Experts of a small language model.
Size: 13 layers, width 224, vocabulary 11752.
Training: 343M tokens, 5236 steps.
Below are experts of layer 9 (counted from 0) of a mixture-of-experts language model. Rows are named router (the router's row for the expert), gate (a neuron's input weights, with its number), up (a neuron's input weights, with its number) and show model dimensions 112-223. Each number is 128 + 32 x the weight over its row's rms, rounded and kept within 0 to 255.
After each expert's rows: a language model's description of what the expert responds to. This comes from a sample of Wikipedia text that the model never trained on.

# expert 17
router [145 146 121 151 101 139 162  85  73  75 160 120 156 171  97 105 112 133 146  88 154  79 201  55 199 129 184 148 137 165 164 166 122 146 198 156  93 133  97  96  76 131 100 111 129 174 215 117 141 144 147 172 139 210 217 142  67 158 169 116  94 145 160 135 128  73 136 100 128 118 110 141  94 141 115 141  92 163 127  64 148 147 148 148 152 132  96 162 137 161 158 129  67 166 109 114 128 108 160  86 133 150 132 191  86 116 130 164 158 120 149 133]
gate0 [101 120 155 103 173 132 121 135 105 115 134 122 170 121 144 118 116 157 174 159 162 122 114 146  85 128 128 169 133 159 145 158 106 218 128  96 130 128  88 183 128  93 126 166 139 181 137 125 166 163 111 132 146 197 146 127 116 107  94 121 151 125 166 182  87 146 115 119  86 153 123 111  94 149 140 134 129 128 175 112 147 120 164 119 149  72 135 175  99 116 134 127  95 168 137 141 129 152 125 144 135  96 174 108 132  98 143 139 120 114 182 105]
up0 [ 98 153 102 102 116  69 119 130 118 150  93 148 140 131  98 145 154 168 168  52 137 141 127 141 138 109  79  58 153 104 177  61 112 178 153  91 110 156 129 137  54 168 138 180 117 175 143 161 135 160 148 161  94 164 139  86 149 119 156 119 128 112  74 153 142 148 139 121 160  99 144 138  51 156  87 149 140 133 103 160 131 115 125 167  78  78 154 152 121 184 231 136  55 106 103  84 154 192 187 144 106 126 118 109 153 101  95 140  89 120 151 116]
What it handles: Articles and determiners opening noun phrases or sentences, such as the, a, which, this, several, among.

# expert 5
router [179 140 167 148  62 109 117 120 144 138 100  98 202 156 117  85 140  61  86 123 119 179 184 127 122 134 108 159 107 125 150 166  96 162 137  99  79 127 138  96  63  83 140 101 119 174 139  84 105 152  37 145 109 168 217 118  70 137 128 177 111 171 123 134 170  86 187 139 148 193 123 187 108 195  58  85 143 164 137 112  97 178 141 163 166  99 135 137 162 124 111 151 113 136 142 142  79 107 139 101 161 126 153 187 121 151 116 163 151 135 150 124]
gate0 [119 123 128 137 208  83 125 162 107  92  99 144 118 199 175 133 174 105  89 124 143 110 181 155 126 130 138 144  78 150 153 153 179  63 113 137 106 125 106  90 125 116 136 123  96 160  73 132 110 171  60 104 121 176 134 118 173 121  71 155 168 106 148 106 106 119 177 168 115  85  96 111 141 150 114  92 160 103  88 181 164 189 175  91 125 170 154  95 118 190 106 109 160 151 170 138 109 150 162 127  89  95 140 118 137 167 130 104 140 132 215 113]
up0 [153 137  73  92  57 106 152 150 156 149 116 135 185 140 136 159 116 112 107 117 172 122 119  75 133 124 151 141 168 150 144  94 130 105 127 120 143 129 144  88 145  90 157 166 175 105 148 101 151 134 123  65  79  65  76 135 162 179 113  62 116 132 105 162 121 149  72 109 134  59  88  95  67  95 123 138 157 145 108 136 187 145 131 118  99 143 184 162 152 121 136 156  97 107 201 128 112  94 114 174 142 112  39 111 122 193 177 118 136 126 111  85]
What it handles: Prepositions and auxiliary verbs in running prose, such as in, of, was, is, were, were born, returned to.

# expert 21
router [115  98  64 171 101 166 111 104 167  65 118 135 154 102  75  84 127 112 159  68 195  54 113  86 100 133 168 118  76 225  88 165 100 115 214 108 147 172  90  97  54 126 132 132 149 134 144 122  41 158 130 161  99 147 126 124 133 134 119 117 156  96 173 156 138 143 147 144 145 117 116 122 139 158  86 177 105 134 131 130 151 152 213 128 218 114  74 143 116 126 116 113  94 179 114 149 101 148 139 127 172 159 131 133 102 140 109 130 144 159 149 161]
gate0 [140 163  86  91 156  68 130 168 103 102 147 160 159 163  76 105 107 134 154 132 141  72 153 130  94 138 112 118 150 151 161 138  82 166  83  90 165 127  78 111 111 116 149  85  90 158 185 154 106 134 131  73 174 207  29 133 109 108 108  82 143 144  87  98 107  92 158 143 116 129 107 105 148 126 136 181  52 154 138 116 106  94 123 190 120  83 126  85 152 150 109 119 114  93 155 148 194 139  89 102 157 109 162 162 114 195 119 145 120 152 113 143]
up0 [157  98 171  90  98 143 144 117 184 157 153 162 113  85 222 149 147 148 137 110 120 103 181 108 112 114 174  99  94 107 115 134 160 154 145  35 136 112 107 110 117 132 148 135 137 152 117 132 109 132  99 124 141  71 180  87  92 148 159 149 132 114 213 142 130  64 174 152 141 170 114 120 115 122 162 126 111  77 189 162 154 129 122 112 150  83 123  81 122 137 112 152 180 160 168 127 163 135 170  99 179  69 173 112 105 161 151 128 121 117  92 164]
What it handles: Inner syllables of Spanish, French and Latin names, places and species, such as A-ran-a, Aé-ro-planes, Ran-un-culus, accented í, á.

# expert 20
router [117 116  76 150 123 153 138 141 126 112  88 208 123  79 121 130 137 109 106 112 163 115  63 124  70 164 159 104 103 172 141 225 114 118 150 155 177 168 141 163 115 104 105  89 146 151  76  99 119 208 160 132 126 119 163 131 133  56 119  99 130  64 142 112 127 102 134 174 158  93  86 126 125 153  93 152 118 152 133  67 213 146 147 118 211  92  62 122 132 113 137 149 124 149 126 140  81 166  84 160 154  94 174 176 121 142 171  91 173 152 132 148]
gate0 [106 131 107 155 124  84 129 145 153 155 107 175 102 128 189  74 129 100  68  89 117  94 162 173 119 175 148 116 112 161  87 177 154 141  65  79 142 101 135 125 132 140  55 188  67 145 129 149 123 125 117 125  71 132 141  89 214 120 127 147 151 143 135 130 129 131  41 140  92 117 143 148  86 106 135  62 141 116  81 130 113 102 139  94 140 102 109  86  91 124 127 164 191  45 105 130 131  67 134 177 151 131  83 203 103 184  89 123 146 134 163 152]
up0 [ 62 106 175 149 149 109 107 159 154 116 141  67  92 139 110 141 142 124 156 102 149 106 120 154 143 125 157 182  98 125 109 160 132 129  97 102 183 153 152 182 148 186 144 138 129  68 132 100 152 138 132 145 123 126 161 106  95 167 217 148 108 110 125 134 155 178 233 172 142 117  85 116 102  91  82 142 185 123 163 126 166  93 129 108 180 170 132 155 157  95 121 164 168  68 130 102  94 163 155  97 144 118 192  83  69 110  61 115 134 171 141  73]
What it handles: Month names in dates like on 30 August 1921, plus capitalized name pieces such as War, Act, Represent-atives, Xanthis.

# expert 0
router [163 148 130 128 107 108 133  43 109 115 120 196 161 168 111 108 137 145 158 136 161 171 142  98 125  68 125 136 162 102 139 166  75 106 204 176  83 124 117 137  85 145 108 101 107 165 132 126 155 138 138 108 186 153 186 126  60 130 154  71 161 128 150  91 159 108 173 160 123 113  77 160  83  68 155 115 149 160 162  96 117 163 180 105 185  92 122 139 157 135 140 142 123 150 153 160 126 142 135 120 129 123 158 193  95 156 154 236  99 117 159  99]
gate0 [131 111  86 140 112 132  90 178 176 151  95 128 128 138  83 169 100  79 109 120 196 133 111 150 132 128 115 151 130  90 187 116 139 103 148 126 100 144 160 209 115 119  68 150 163 118 108 123 152 132  97 168 140 124 109 150 106 107  53 143 145 157  98 136 164 101 148 150  95 110 101 111 106 102 131 175 114  99 105 125 153 175 174 150 148 127 203 177 107  88 126 100 129  60 124 112 174 148 114 127  94 105 140 141 128  72 125 134 118 151  91 141]
up0 [ 84 156 135 143 131 154 123 124 123 183 135 106 117 168 150 125 133 133 122  81 165  82 103 137 108 146 159 121 123  86 114  90  87 140  57 166  88  57 180 151  67 132 152 175 145  89 146 113 165 185 141 146 155 146 139 146 180 121 125 141 130 101 138 161 145  56 105 106  89  91  98 128 136 105 143 129 136 136 125 116  80 119 195 177 168  95 127 104 134 122  97 102 139 137 130 155 181 108  83 114 209 111  96 202  75 144  79 136 129 146 125 148]
What it handles: Function tokens such as the, a, The, possessive 's, colons in labels (Born:, by:), and pipe separators in tables, e.g. "Publisher of the Year".

# expert 23
router [211  68 158 117  78 152 131 100 121 132 115 134 139  85 156  82 134  65 160 116 174  59 102 162 117 154 197 118  93 138 160 139  97 110 149 208 153 123 129 132 126 101 114 107 100 127 132 150 163 163 141 149  76 140 165 118 154  81 131 134 139  86 115 111 120 126 141 115 163 105 127 125 147 111 122 141 130 128 107 105 157 122 167 198 175 138 146 166 105 178 157 101 146 134 117 168  99 173  93 173 129 143 120 145  98 125 122 145 160 106 159  84]
gate0 [181 135 135 119 138 137  81 136 129  61 134  89  69 140 121 105 155 119 104 122  82 182  75 152 123 110 201 183  95 151 121  84 167 100 144  81 148 102 125 120 108 158  45 138 145  76  76 179 129 110 132  66  92 130 154 119  82 152 130  91 105 135 111 116 150 158  85 138 104 127  94 116 139  82 144 140 166 121 109 132  69 116 114 142 180  89 178 129 156 187 148  75 118 100 129  88 151 149 122 101 108 202 152 162 140 104 157  93  92 138 140 107]
up0 [137 135  80 115 120  94 147 119 105 118  94 116 136 113 119 104 147  82  77 149 138 121 113 151 133 135  99  99 132  96  89 148 110 143 145 182 132 144  81 114 100 124 154 178  91 122 162  23 160 117 178 165 138  94  62 133 129 107 145 139 174 183  69 156  96 102 168 118 188 152 124 175 117 136  71 101 105 126 107 126 120 141  97 166 149 161 134 124 103 124 143 134 121 146  67 118  88 128 153 133  95 141  96 136 128 109 119 110 133 123 102 131]
What it handles: Capitalized title and sports-table words, such as New, League, Final, Candidate, first, Play-offs, often after the or |.

# expert 16
router [147 153 134 125  93 159 115 120 150 106 126 150 169 153 145 120 172 112  79  94 148 223 227 123 146 129 132 130 146 110 152 170  60 161  97 122 164  66 119  99 118 109 142 140 216 171  95 108 111 126  34 135  95 152 171 136 102 118 167 106 137  82 106 125 175  99 180 137 142 188  81 188 125 154  79 131 167 184 152 141 141 136 127 148 158  98 146 155 137 159  99 131  84 136  79 150 109 144 145 102 175 131 135 135 132 130 139 145 140 165 146 115]
gate0 [139 194 139  60 176 134  86  83 128 163 119 137 165 119 128 125  99 129  56 184 107 126 160 165 137 140 137 134 198 121  57 180 117 143 161 113 163 118 114 130 136  95  53 109 150 163 172  72 159 102 105  82 101 129 167 142 153 115 110 121 143  65 120 189 104 149 129 162 136 162 169  84 112  65 168 101 127  82  97 138 140 168 112 102 156  97 118 158 132 140 133 117  94 177 172 128  96 146 149  88 126 139 146 120 191  88 122 133 101 119 103  95]
up0 [133 119 126 159 133 145 132 144 164 140 110 120 106 101 151 177 147  57 153 170 113 147 108  96 102 119 100 101 142  64 104 195 148  91 131  73 147  96  97 101 164 135 210 133 120 120 138 166  93 162 145 194 128 111 129 117 121 147 164 145 119 110 152 181 117 246 109 115 135 161 108  90 125 155 111 147  70 157  81  75  67  86 117  99 149 106 161  83  64 165 107 133 127  57 107  97 111 108 150 174  89 125  93 188  68 146 114 100 140 160 105 138]
What it handles: Pronouns, auxiliaries and relatives in running prose (they, it, has, would, which, who), plus verbs and adverbs continuing a clause.

# expert 6
router [171 130  93 204 118 114 165  87 125 127 146 220 169 121 153  85 134  91 128  73 167 118 106 140 123 157 206 144 128 136 162 162 128 125 141 221 206 139 113 137  78 100 121 145 122 150 125  87 167  96 103 108 123 122 157 141 158 103 141 112 175  87  86 119 136 152 187 159 126 122 144 178 127 136 101 109 140 169 200 139 156 108 125 116 155 163 121 101 172 133 148  98 153 166 132 179 106 110 136 158 192 114 183 107 143 109 100 106  99 108 153 131]
gate0 [107 116 148 114 143 144 107  90 148 154 100 107 162  90 106  77 146 119 117 178 108 114 117 152 118 106 115  63 105 162 164 137 120 128 149 137 152 134 143  92 100 153  91 142 116 139 104  80 150 109  62 114 120 136  80  41  70 142  76  79 151 116 148 126 125 189 184 205 113 126 191 133  82 117 199 191  88 144 122 113 125 152 173  39 152 163 129 136 162 166 138 101  79  76 129 184 146  95 105 158 140 169  91 114 117  93  98 121 171 140 133 147]
up0 [134 128 143 127 163 112  95 109 111 134 143 138 125 140 130 136 107 121 173 133 150 100  76 148  92 164 167 136 133  92  81 129 130  86  92 181 131 158 213 137 112 158 132 161 146 134 151 142 142 104 116 123 128 141  80 107 144  90 111  72 186 160 141 103 109 151 141 142  71 177 121 146 175 138 182 122 160 107 115 143 157 199 127 128 158 200 123  71 152 138 106 128 133 103 135 126 139 148 164  94 114  91 166 145  98 128  85 151 154 150 168  89]
What it handles: Nouns and suffixes naming institutions, professions and fields after the/a, such as University, School, film, player, -ological Society, banker.

# expert 14
router [152 147 144 166  72 108 123  93  85 111 152 125 182 114  72 107 137  88 151  72 136  96 176 128 163 151 166 145 131 106 191 122  92 108 163 243 155  98 102 105 157 106 120 105 123 141 155 111 152  81 152 159  77 150 174 115  67 120 157 122 116  38 121 105 110 127 175 107 172 197 157 150  81 124 114 120 181 132 156 110 162 127 127 135 166 110  96 101 127 113 142  69 133 138  97 141 113 116 175 128 110  96 114 183 104 115 156  85 173  84 168 177]
gate0 [111 173  87 135 134  94 134 105 120 114 108 129 110  89 107 160 172 100 132  93 195 162 168  95 163 137  91  95 128  62 180 153  96 151 146 103 149 108 156 155  95 123 142 156 147  97 107  91 163  95  79 153 116 155 160  93 111 141 143 133 111 168  95 133 120  76 170  94 122 112 148 155 144 109 149 126 132  83 119 134  92  80 127 168 148 111 194  82 110 152 174 146  77 135  63 115 136 172 138 138 126 111 145  98 132  83  72 116 134 108  89 113]
up0 [164 182 155  85 142 158 126 182 109 135 167 148 129 108  40 117 155  63 174 105 143 144 121 131  68 110 155 115 107  76 120 147  93 137 165  88 113 174  85 107 145  89 171 131 124 125  84 120 128 109 135 126 110 151 155 127 146 141 127 125  72 178 105 106 107 127 111 110 102 104 136  72  80 104 107 115 113 105 173 141 229 121 109  88 171 144 110  69 107  83 128 193 147  82 124  93 139  83 114 156  94  50 151 117 157  62  78 148 143 120 104  93]
What it handles: Number words and quantifiers such as one, two, first, more, most, several, plus adjective or noun endings in infobox labels like Highest, Largest.